config = dict(
    d_shared_expert=0,
    balance_loss=0.0125,
    balance_bias=False,
    norm_place='pre',
    qk_norm=False,
    init='uniform',
    lr=0.0114,
    grad_clip=1.0,
    seq_len=1024,
    doc_mask=True,
)
Below are experts of layer 4 (counted from 0) of a mixture-of-experts language model. Rows are named router (the router's row for the expert) and show model dimensions 560-639. Each number is 500 + 50 x the weight over its row's rms, rounded and kept within 0 to 999. Numbers have three digits each.
After each expert's rows: a language model's description of what the expert responds to. This comes from a sample of Wikipedia text that the model never trained on.

# expert 55
router:506379493512469541543495465472478487458478573488578422480516503596618507397479514494538527555489446448500455539545450495481553389487422505472487492443545447566471482402567520453547471390478442464450502498571471471452584555475542544483518522
It responds to: Prepositions and pronouns. Prepositions, the infinitive to, and subject pronouns linking phrases in running prose, such as of, to, with, he, she.

# expert 21
router:483551524471452528495446486532546468613399559504534564392545519582500504483510582502502568498515402493447414589505465468539637485401564537456478539472479531495506444425477547488513404490514542476375476528505502490504462514458528456557464562
It responds to: Articles and conjunctions. Function words inside running prose, mostly the, and, of, or, his, their, especially after prepositions or verbs, as in "formed the band".

# expert 63
router:466413517489503529436499574571553447475532595399496534497576529509580502460506555499497470487536444393460460534481417465486470532520462481542460621498468583513546457442520534463515448522456506511446577536463533603394444485456518496422501532
It responds to: Punctuation and copula was. Commas and periods ending clauses or dates, like "December 28, 1987", plus was or is after a sentence subject, as in "The school was".

# expert 7
router:527491459487529445596482443517550479511483544479563561522470479538485538469440491441520535494468492584460539524415483531480476426454475444484476417433479531522507496444528457506497526500548579511421509476460484410454370529553554480483453483
It responds to: Scores, dashes, table numbers. En dashes and slashes between numbers in scores and ratios, leading digits and spaces in sports tables, such as 97–75, 8/4, vs.

# expert 28
router:543440566568555478424450515467463485492464562429487523540531501566515398563570569487492493542535427466435560458472437441549451514537529524477485497533510489423518455598504529454535552450416499463564517467420492549533422463512567531546411510
It responds to: Table cells, measurements. Pipes, spaces and numbers in tables and infoboxes, such as heights like 6 ft 4 in, plus non-Latin script bytes.

# expert 33
router:434473477587440563466534529603548472522455580466470481517536496526540542422574519513467538559502481524483440547458466554475397558445470522476463513474565527448456540534527539440417482478506447467515481579453498416540489448432430447405408379
It responds to: Hyphens and separators. Hyphens, dashes and pipes joining compound names, dates and table fields, as in Lot-et-Garonne, chapel-shrine, 1982-06-01, plus some line breaks.

# expert 23
router:565623528523494599446599547426482533506526577548569484452436496449517509456511494504443493497505579571452463488507490480528445521483561503395498556539500508435446453492524529525432562500557504479481498578470527543535454408595547522384522471
It responds to: Place names in tables. Capital letters and place-name pieces in tables and lists, especially US states and countries, e.g. Indiana, New Zealand, York, Angeles.

# expert 50
router:527418500527473536561453494471467465476443512386498557589490461496487537484512498529521526532450381389419496434567467531538483525527454582529547459311528496440494527481494456518533466496558509439518473559433536563427391564540509520491526452
It responds to: Table cell separators. Pipes and spaces right after numbers, percentages or closing parentheses in sports, election and filmography tables, plus currency signs like $ and £.

# expert 40
router:522471530468528428613497572483543476485484502439563511563556576508472524511472476557502549529592492566480507500442502499520535404527407498554515477563510528423472539456507436520553514458412521565498521411548481461471588539434477564450562519
It responds to: Predicate after copula. Words right after was, is, as, or be, such as became, remained, the first, one of the most, known.

# expert 48
router:517602564506585473454540644462519525544499588427430519559395494474453444576478547443554513494507552521508533552481535485420520446533438526524514511499427476474435446535440459447498536554486553477480550539414546524503498518440537441453489637
It responds to: Music and sports articles. Determiners and nouns in biographies of musicians and athletes, such as the following season, album, band, guitar, club.

# expert 1
router:407457470424474501432556493535540446521548487528494601460513495476519599489473613492562491458438538454518470467511452432507479541542531476582445512552528551529572494423553490492505446513503493554507493544432444470555469436476522522623534548
It responds to: Suffixes and function words. Derivational suffixes completing adjectives or adverbs before a modifier, plus common function words mid-prose, such as lavish-ly, critical-ly, -ated, in, and.

# expert 47
router:592482523522454469586479492506484589624476473490486473399514586514441493464468459479566440459471525604576521495558552511551526526545455562491582559502515483575569526543539467420569592556529559545452494530511468524499513498550545477492570506
It responds to: Inner word syllables. Middle syllables of ordinary and technical words and names, e.g. Antiseptics, Seraphin, Disappear, Christopher, absorption.

# expert 62
router:488538570469452478484465626386492531489427370576546441550459599551489554542466519525538460480439518436444506497511561403489541567511533506516453536478444516403479573385464508494498509521549515510522520479560414472444519561559484539384532582
It responds to: Reviews and authorship verbs. Words in critical reception and authorship passages, such as writing for, his review, wrote, published, film, stated, notes.

# expert 45
router:483461486374503556534550405531499466421491535508567505485600455474552462436496512456539532478546554508489509454429463491558529504482513535527516558414541601625520461474444505432537445497466535479454478523516429503549544524514394571543469575
It responds to: Clause-linking function words. Words in argumentative prose such as that, but, been, which, than, well, quite, least, would, usually after a verb or comma.

# expert 42
router:502434415468573548525525477506446429450571585502587466495458419529570548451550521512595470480455559358536532526466468564430540445497569480523523483448472429580531538527537522446469467423599401502521498447538562507444503485470449511581528568
It responds to: Verb endings. Past-tense and participle suffixes finishing verbs in narrative prose (crack-ed, ally-ed, cradl-ed), plus verbs like began, moved, returned.

# expert 10
router:439425511483512418445483448524437451450533539538546430419537509518463501498466448546584495479495500542529550522511574536495560505558523500487487535581552487561541598554547383389529475424465447561584532479550422507547541543508519483489538574
It responds to: Mid-word verb pieces. Inner and ending pieces of longer, often Latinate words, especially verbs, such as -able, -ation, -ated, prop in inappropriate, borrowed.

# expert 46
router:498585523510518477398497600489481536465524453387466547512400503440468404505435550514491538506466495415442431564519481459505584430471486554516451547514510532415546497494508479572475488496554515571519433536450461436524561407576470473519565521
It responds to: Years and the. Middle and final digits of years in dates, ranges and table rows, such as 2001 or 1978–79, plus the word the.

# expert 61
router:430545497429521486525472464474537490433488492683583489455491444451479552553465524447438470486465536524500528501537619543479425504518520413522449499560560443577401501544463526512515500552437479521561550469526412597427494576506522533527528552
It responds to: Second word pieces. Second or middle pieces of ordinary English words split after a short start, such as Mo-un-tain, Mo-der-n, ma-g-nificent, blood-stream.

# expert 34
router:478624454596462538567520415590415517491552534457447441545465470490455512495434357547511509588466447525460570459543560517548444480537541488436503482545510476485412477514566449480479565523526512518489516508601528428500537329506507490498442434
It responds to: Table and list structure. Line breaks, pipes, section markers and summary words in tables, such as Total, Turnout, population, census, and AP Poll notes.

# expert 6
router:512600422549424491550478541482459523486516494406530444507430485484448557481578464446485535461463455497495459504440452520497504523483550481480514455530502540463540512555487531536573580479544501502522505548424557477601453446543522505490504464
It responds to: Foreign name pieces. Mid-word pieces of non-English personal, club and place names, often with diacritics, as in Strømsgod-s-et, Ytterg-å-rd, Rosenbor-g.

# expert 52
router:564461464369455486520456479500508453433438534570465567526395596470553514414462533416517537461492456558549500491425551416596521524517442497454479511395521481567548441419476471537540462461506497500479406469473483374494585566578508565508575580
It responds to: Prepositions. Prepositions linking nouns or verbs to a following phrase, such as of in Memoir of, plus in, for, between, during.

# expert 9
router:482440461632433460501484482510498502598497435561436521440555440517542458450467458330490427550427518531485560535477510514475580422501568398470444473553484480468552588481441541514471574542478473524484522513549512546437499488498538383556506416
It responds to: Mid-word pieces, taxonomy. Inner word pieces of longer words, like ham-st-ring or tur-t-les, plus taxonomy terms in species articles such as genus, species, Order.

# expert 27
router:533491500506468550525504440412533533509475511485512547476461589471524545501473514472510628477538490369540385583458400564545497396392530443593515525596404520512474512461421513485451476549495498475518367540476636428554574500546513526509411497
It responds to: Personal name parts. First pieces of people's names and proper nouns, usually after a given name or "the", such as Gleason, Carlton, Robert, American, San.

# expert 30
router:479455500591475505387454465503574504526577613401500481512570487519615521435565525442581494433543446478537468504469438508513539546433462623417506531484489497559415523433541484421532506480555489482538508404504539419431467539402512418528520571
It responds to: Action and event words. Prepositions, articles and verbs in narratives of deaths, battles, wrecks and accidents, such as driven ashore, killed, fell in, captured.

# expert 39
router:494504561502530546448504438482570467468405488489429442473464459453534490514526576535469501557502391399533493481584560461478415496489455507511541464434513452431498497514511531517433559517528486548557565431450557510549382509457537503516432462
It responds to: Spaces and digits in data. Space tokens and number starts in infobox and list data after parentheses or pipes, like (IRST), (421.05 km), plus the pronoun her.

# expert 8
router:453525502479532464468556570428465570467466423560550471506554503524536608543516543594532517520477570496515515463596575513508471527584562478546529556529509430590528477487422490454429523496521538438517586450574514493632447542535422495446542413
It responds to: Infobox field labels. Labels and word starts in film, TV and music metadata such as Title, Genre, Created, Original, Episode, and word-initial fragments like con, Ad.

# expert 0
router:527438460537476485510411431514482591542521510434499573536510518476454456452495536383436537583446428413428491495467463646520460505522467532444491420478608444431516465397521508553517491523445510517462547527445491474433418466465425511554487495
It responds to: Digits and taxon names. Digits inside years, decimals and coordinates (184'3', 0.'52', 148.0015'6'), plus word-pieces of Latin species epithets in taxon lists.

# expert 4
router:453611457518488477514547519485477551497515512466522559471498491432599591503572430513576567565485454509499546418485505416498455461501481540447526529543471445539509537470534547525505582461454497373498590531598515471465545397502558507432450484
It responds to: Sports results vocabulary. Tokens in sports and election results such as won, medal, scored, Votes, plus suffixes in stat labels like Batting, Bowling.

# expert 14
router:520530457583449568603498479590534437494445535378495469515529470454479441391469526397487521525548429426493515492435393603513560423432543524478502485500500520412479527480413548517548525515477475482445500502492461514384512447507382433507337453
It responds to: Numeric data punctuation. Commas, pipes, parentheses and digits inside statistics, census figures and tables, plus It and its in short descriptive facts, such as 8,504 or its basin.

# expert 60
router:531516498481560511402500499472454539482585522535499448521421508553481536579529485486530474455550566452460518467571525554565463552489500447515475476527513465510483520529476563529424355570486543433492511487457552398509416620501483510535508580
It responds to: Name-initial pieces. First letters or syllables of proper names, often capitals, in credits and band lists, such as Bow W-ow, W-or-mworth, McC, Love.

# expert 20
router:519596490468558527494513538486437480410439408406439485490473546516621551498475445555443502514541436594473458447498579450553504489430520431428437522425548554465500464517538439504404592531437515522447432551500523525539561528492407482494520384
It responds to: Line breaks and headers. Line breaks, colons, pipes and section markers in election tables, infobox lists and headings, such as Party, Candidate, Kingdom, Royal assent:.

# expert 32
router:437475432526544480448527424543539431490573505601550514456555479427494593497539439525568439431490485536502477552510449510519559448514554492487532545604503490556490516554464489492529427453507434502529549520467534447475573474486575502508437441
It responds to: Mid-word name syllables. Middle and ending letter pieces of foreign proper names, especially Spanish, Italian or Greek, such as Jacinto, Patriot, Eleni, Sabato.

# expert 54
router:587491563482451521464479610483498554424554430476542451509532454456559501402439410559514629542471500427575485505537494547493497444473527503521538574455522429393423469599552384549548481559503531589540419410581574495526554492445543482527543541
It responds to: Politics and reporting words. Function words and speech verbs in government, law and news prose: said, stated, announced, that, affirmed, Minister.

# expert 51
router:498567425520561566542614492552532508522471427491424478518534497498516556516485486482441409436455492509497479539557585514549525544634405558608510465516533491587562497544534475585504493451444450487455538452470473467540541468432556517527492473
It responds to: Suffix and word pieces. Word endings and inner pieces completing common words and names, such as -ish, -ing, -ative, Cra-ig, res-id-ency, plus professions like director.

# expert 25
router:526517519535473518568448458517573519527488462436461584589497426521524426541510518444503445553496527528497539472426482523449530501445519433547538401447440522481435488423506504521441547462563597515477511548500484455461451526451488489484422379
It responds to: Line breaks in lists. Line breaks ending list items, infobox fields and headings, plus percentages and units in data tables, such as UTC, mm, village.

# expert 3
router:504436492434544401573479527464596537556495504542558436546472511461454592533553494548548534426568539541525477461494471515511458468497468474568545503382511421505510518536503497520500570500465539556489482469430435471468468516483409452481439498
It responds to: Role and kinship nouns. Nouns for roles, titles and family ties in biographies, such as president, member, son, wife, minister, co-anchor, often before "of".

# expert 26
router:444535559443521575593513547503432511471412505521448514460453489513477507568523539565558481522535526464562511465504507554429479449542439583542591460380425462583473485598578504459419530454491504498497379410562496495551561610582502424530521546
It responds to: Time and sequence words. Temporal words and year digits in narrative prose, such as before, until, later, years, In 2002, However, After.

# expert 18
router:599543470512453476446551509452464466579495569502420464531467544565498497576440516453423526508522442489475522469523500388529514467415495523514535483481491546420494439566433496472485554529407531486545478532516512488523518388447397491528455452
It responds to: Section headings and newlines. Line breaks and == heading markers in article structure, especially right after headings like Etymology, Background, Notes.

# expert 57
router:452471403424553518507464512548466480460431449527437555475515404505490529439535469527528519526504411529585500358503589417522533597499452553510482470440532476418494486538519461427516472489552563401487450434529549469454566542492470544522510523
It responds to: Prepositions and connectives. Prepositions, conjunctions and passive helpers linking clauses, such as as, by, when, where, being, including, due, "by way of".

# expert 22
router:506523544506584548496463410495451520511440586619496492453421504481457419501542480514496411511555570480461503533524585508405510498485504555570461496506562459454568510519498521548455518517563538540479398563547572495528534474534415501487556486
It responds to: Place-name pieces. Word pieces inside place and proper names and compass words after in or at, such as Upazila, Athos, Tobago, northern, eastern.

# expert 29
router:516437474611509423449454452434451492414543435436531522457577497428466494478494502489537488590516365575427573490523462465557529551488600476479557593519518451463624475437540492491476586473477507508448558518564506447501441505535589478461553548
It responds to: Digits and table headers. Digits, spaces and column headers in stats tables and dates, e.g. GB, ICAO, Apps, Votes, the 0 in 2002.

# expert 37
router:513443521506498445538505494510458526454574383549438501521502472498376464512517466475496481432517513464465517418488509494464547544526599388561494415560481576560514449451585504525459523526554474483444468571557519492617504455453547521544460502
It responds to: Foreign name fragments. Pieces of Central European and other foreign surnames after a capital letter, plus country codes, such as Gu-t-freund, Ha-g-ymásy, GER, CZE.

# expert 16
router:468453518552512420486434597447560513511475583541521471510487505561507457516504533575479472540536576474467542456445367437423453452412460513528502464444478538471534479491572513524525380549465462491572496572393529446434432499457429345530556529
It responds to: Year digits, sentence periods. Digits inside years and birth or death dates, such as 1855 or 1914, plus sentence-final periods and closing quote-period marks.

# expert 31
router:458479477457407511369548436381436498539605438548487514396428482475472472519392423537505517500440478504405495448557551603446511469537489547510549531579422552540529571564458626472489459466408541443461530460522513523587469489462466464480588492
It responds to: Mid-name word pieces. Inner syllable fragments of foreign place names, personal names and rare words, following pieces like Ne, Coe, Pe, such as um, ur, op.

# expert 53
router:463462569426554517465507509543549489451473507519569436496466475450514419481476387544512574511419562486546500483459527512554505518496458468530501549455486513507455474496483566515462497448575632518555456425530502525469598509474455520497495478
It responds to: Nouns and verbs in prose. Content nouns, main verbs, auxiliaries and commas in narrative prose, e.g. approval rating, led to, went into, a series of.

# expert 24
router:481563542504545524488478518585497434454460436407521449621571462539454460542578486507499485537458443462461479482444440478479548451512577517416381560468491524375545535444494525502465590504531475450492598402546502539477482467578446570456399476
It responds to: Table cell separators. Pipe separators, blank cells and numbers in wiki tables, especially election results and awards (Votes, Candidate, Nominated, Turnout).

# expert 58
router:492470452517497461469445369442531449538454496456531455553479492522558505520529572511486584525513391459445514483484451517549508478511555459482409447466500476488494518546487478527483550588436624511511538598549515504578544475418394513438462429
It responds to: Infobox line starts. Line breaks, dashes and field labels beginning infobox or list lines, such as Location, Coordinates, Website, Died, Genre.

# expert 12
router:459518572546492487636607556592502468469456493463515560563378583575526441517476525456516526543491466529499501523457524458525561475583461519472511534525550424469442482457563455512525614458404524557394595511465497505482496485549535582454495551
It responds to: Sports and career wording. Prepositions, articles and nouns in sports and career prose, such as "season in the NBA", former footballer, League, served.

# expert 19
router:504457480502513498517511566502492425426532615451434456525577471530480482499551508549566593454509508500522538562477438498469378452475393546528597384575544541482443489465481449528559456494550535422533463551518484511500502519424399543505452528
It responds to: Clause-boundary punctuation. Commas, opening parentheses, periods and relative pronouns that start appositives or relative clauses about people, such as husband, who, which, where.

# expert 17
router:463560490443560474481466430545522508569447454537539436476502513568446545472460452428413499451475555469484445474516526557570484577573536446468521497501492449477594460509508469536424445523508479479427526522473425585536495550501583542580495544
It responds to: Plural s, foreign syllables. Final plural s and syllables of Japanese, Slavic or South Asian names, e.g. Manufacturers, Marines, Kyrgyzstan, Pyarelal, -ski, -chi.

# expert 15
router:607404554527445502500439492427495418496498603450477532557450447526450510577598443482511475538587418461517597430433458588526516513494576527414473455494534473464520439481487490525455575407510557570490517411547565529462471488494583528537465442
It responds to: Table cells and numbers. Digits and pipe separators in sports and statistics tables, like 0, 1, |, plus currency signs and position codes such as FW, MF.

# expert 35
router:453503444536559409508554520518537532515487487555469478496456570490521520595523430507416440566551577600528481498539546573445411555551555500545430498455559547577527488551582495473498492471467440514488514564493513602458452604457509496548491472
It responds to: Romance syllables, year digits. Syllables after F or Fu in French and Japanese words, plus final digits of years and scores, e.g. fauvism, Félix, 2018.